From a checkpoint of a small mixture-of-experts model trained on Wikipedia: a sigmoid router.
Below are experts of layer 6 (counted from 0) of a mixture-of-experts language model. Rows are named up (a neuron's input weights, with its number), down (a neuron's output weights, with its number) and show model dimensions 0-255. Each number is 500 + 50 x the weight over its row's rms, rounded and kept within 0 to 999. Numbers have three digits each.
Before each expert's rows: "comes before" lists some tokens at least twice as common just after its tokens as in all text; "comes after" lists some tokens at least twice as common just before its tokens as in all text. This comes from a sample of Wikipedia text that the model never trained on. Tokens count by the router's weight.

# expert 3
comes before: " |", "8", "2", "6", "5", "4"
comes after: " |", " /", ":", " $", "°", " (1"
up1:513474608512444514467566415481503366571588519472523507554584545478529529461518441459518460559433463498494504580491482448466453455422430585475497464495517521510487516559490540529506498551529479444444471507437515478604458498518499504611527444607543504462520538426483494543561513456505585481468521592491479505506516487476506464531539528435507523465444499626453499493519457603504544513475598526516530500576378552492489514525525439503545438465466460479530495534510544560626496583420442578439480501552466571440428465508515610511526474438413501568503433498538523506496440559515507525514441574481615426482519614416547592507420500577464501470524492408561473471542405494478508460535511545432504463430403448439467421457525501542515487438495409405470550457394554523494386492501476
down1:527532439582562458491539520392553438540506552395470455506513508516582487518471588542488460496481616491475517495519440488521570545457447511543531512533568514409481580480441535427584521493489475525465483518395582521576556497452472481414443586476522474431522476500481501498556521532403470467488593491487463494396384502470484456470594512508571518515540525496581568512416537563548595475510560532478526466471450512450497464496449569507521518607483488523503380443532551457574551516439529512492447469461435418440525466497534621515467382465519522531529561507521432477557571450549479551500585590637355426504535533464483470466520517467508525515532472454508493527409453547521476554535486536474436507477497458575419531444515519499412368493421448468523509519449526498448548582505457

# expert 7
comes before: " |", "|", ";", "',", " January", " /"
comes after: " |", "|", ";", " /", " on", ":"
up2:476544558543455583506519521463531518507528501522419432527460456546453496528572435591473525506492533443490546657413598452526432564507485442473472548536458596513596497562574469425492526485468496524436577386378557554493449475482531508436430506480479453536642451474424476512503555467500594543500456448539467468445468462486481450501382519461537544517543416474529551459563498479493497526509558565522544410541547503502615618483573510473478465581521417561450568543473542460513499510519531600515604524459500432531561498597485569531474535537537498479457490459491477555491506612505506498553428450497535501534484520565499462474508490510509507460456485428461513555538500412462482536518471375518449541421471518510480452558579534477458412471522464446559365515499504573506426489520407
down2:562548560444469546494485389480467376517479484483517428582433471469474547601500449520486441451492470513564515495548421437610423565517593473526427463532584517537550464499545461464503423463400459417545555458474524631561442557579530540462441463501505521441532529543524503510512550462522504491462399446551466510588464430459586444490414490492437488431564526481476461477620532488493483528481504572464544542556495432452495520563442518489459576520473548589520628555527519517550495540521518484461401445522598481507494534589501532420494479546506491389501489498525484521508447531462575420513523456556487588519490552551443504405469541423547413433487476469481397515605426515484508541481461432543578486514417600467513492548468558464485483523507479530415540502489491541528510400545493

# expert 18
comes before: "\n", "-", "|", "The", " The", "In"
comes after: "\n", " |", ".", " ==", " =", "==="
up2:439483452489466587497671460508471508429519448493477425481536495496493605506486549521548568516491551545534537534500531471463475487397491484473496405558452470480486490519565458490494513503453374485469491488483589459659485467475467561478457546540509358481440494481412530487440473537472562526487495502485544484489525516492505529467471580493535449482558447584418506544474500499412509482573536435582441458556428441474538555446486506497552495507478417511428497446518541524669464550446471512537531474484476448492512546476589427616519444436494448460532556477542522538460444443597436575456543484509515471565659516485417673513486597414491489483408502452495450485523543447474447481469517425473446463472463484481505430520510490522578471422475508485551470472434504473523502574486442
down2:542473431562507494449600559412432466461527549481560498448527504515500523446534523523389506508475585490526478404481519543400529432619471404483531443459531553480495471547584466472511475429509481500479351512493590474522471474436539460495473462604458513590422492543498500502529443513476511529545654511487457600512470484504498488398605393432535467426480422508547468559461462457432539474508582551505513477616508497490488437434536547555534475474530567477588474490472453540496535574494583465510456513488470544529505477611581454402501563532480564524514513563572484514493536490623504433549569468465476532487480500491496521541538598557435475573538531471482554527424472482582449587461540479453417500413378474503455533503558437481525489525472534524479438555501530519453455540499571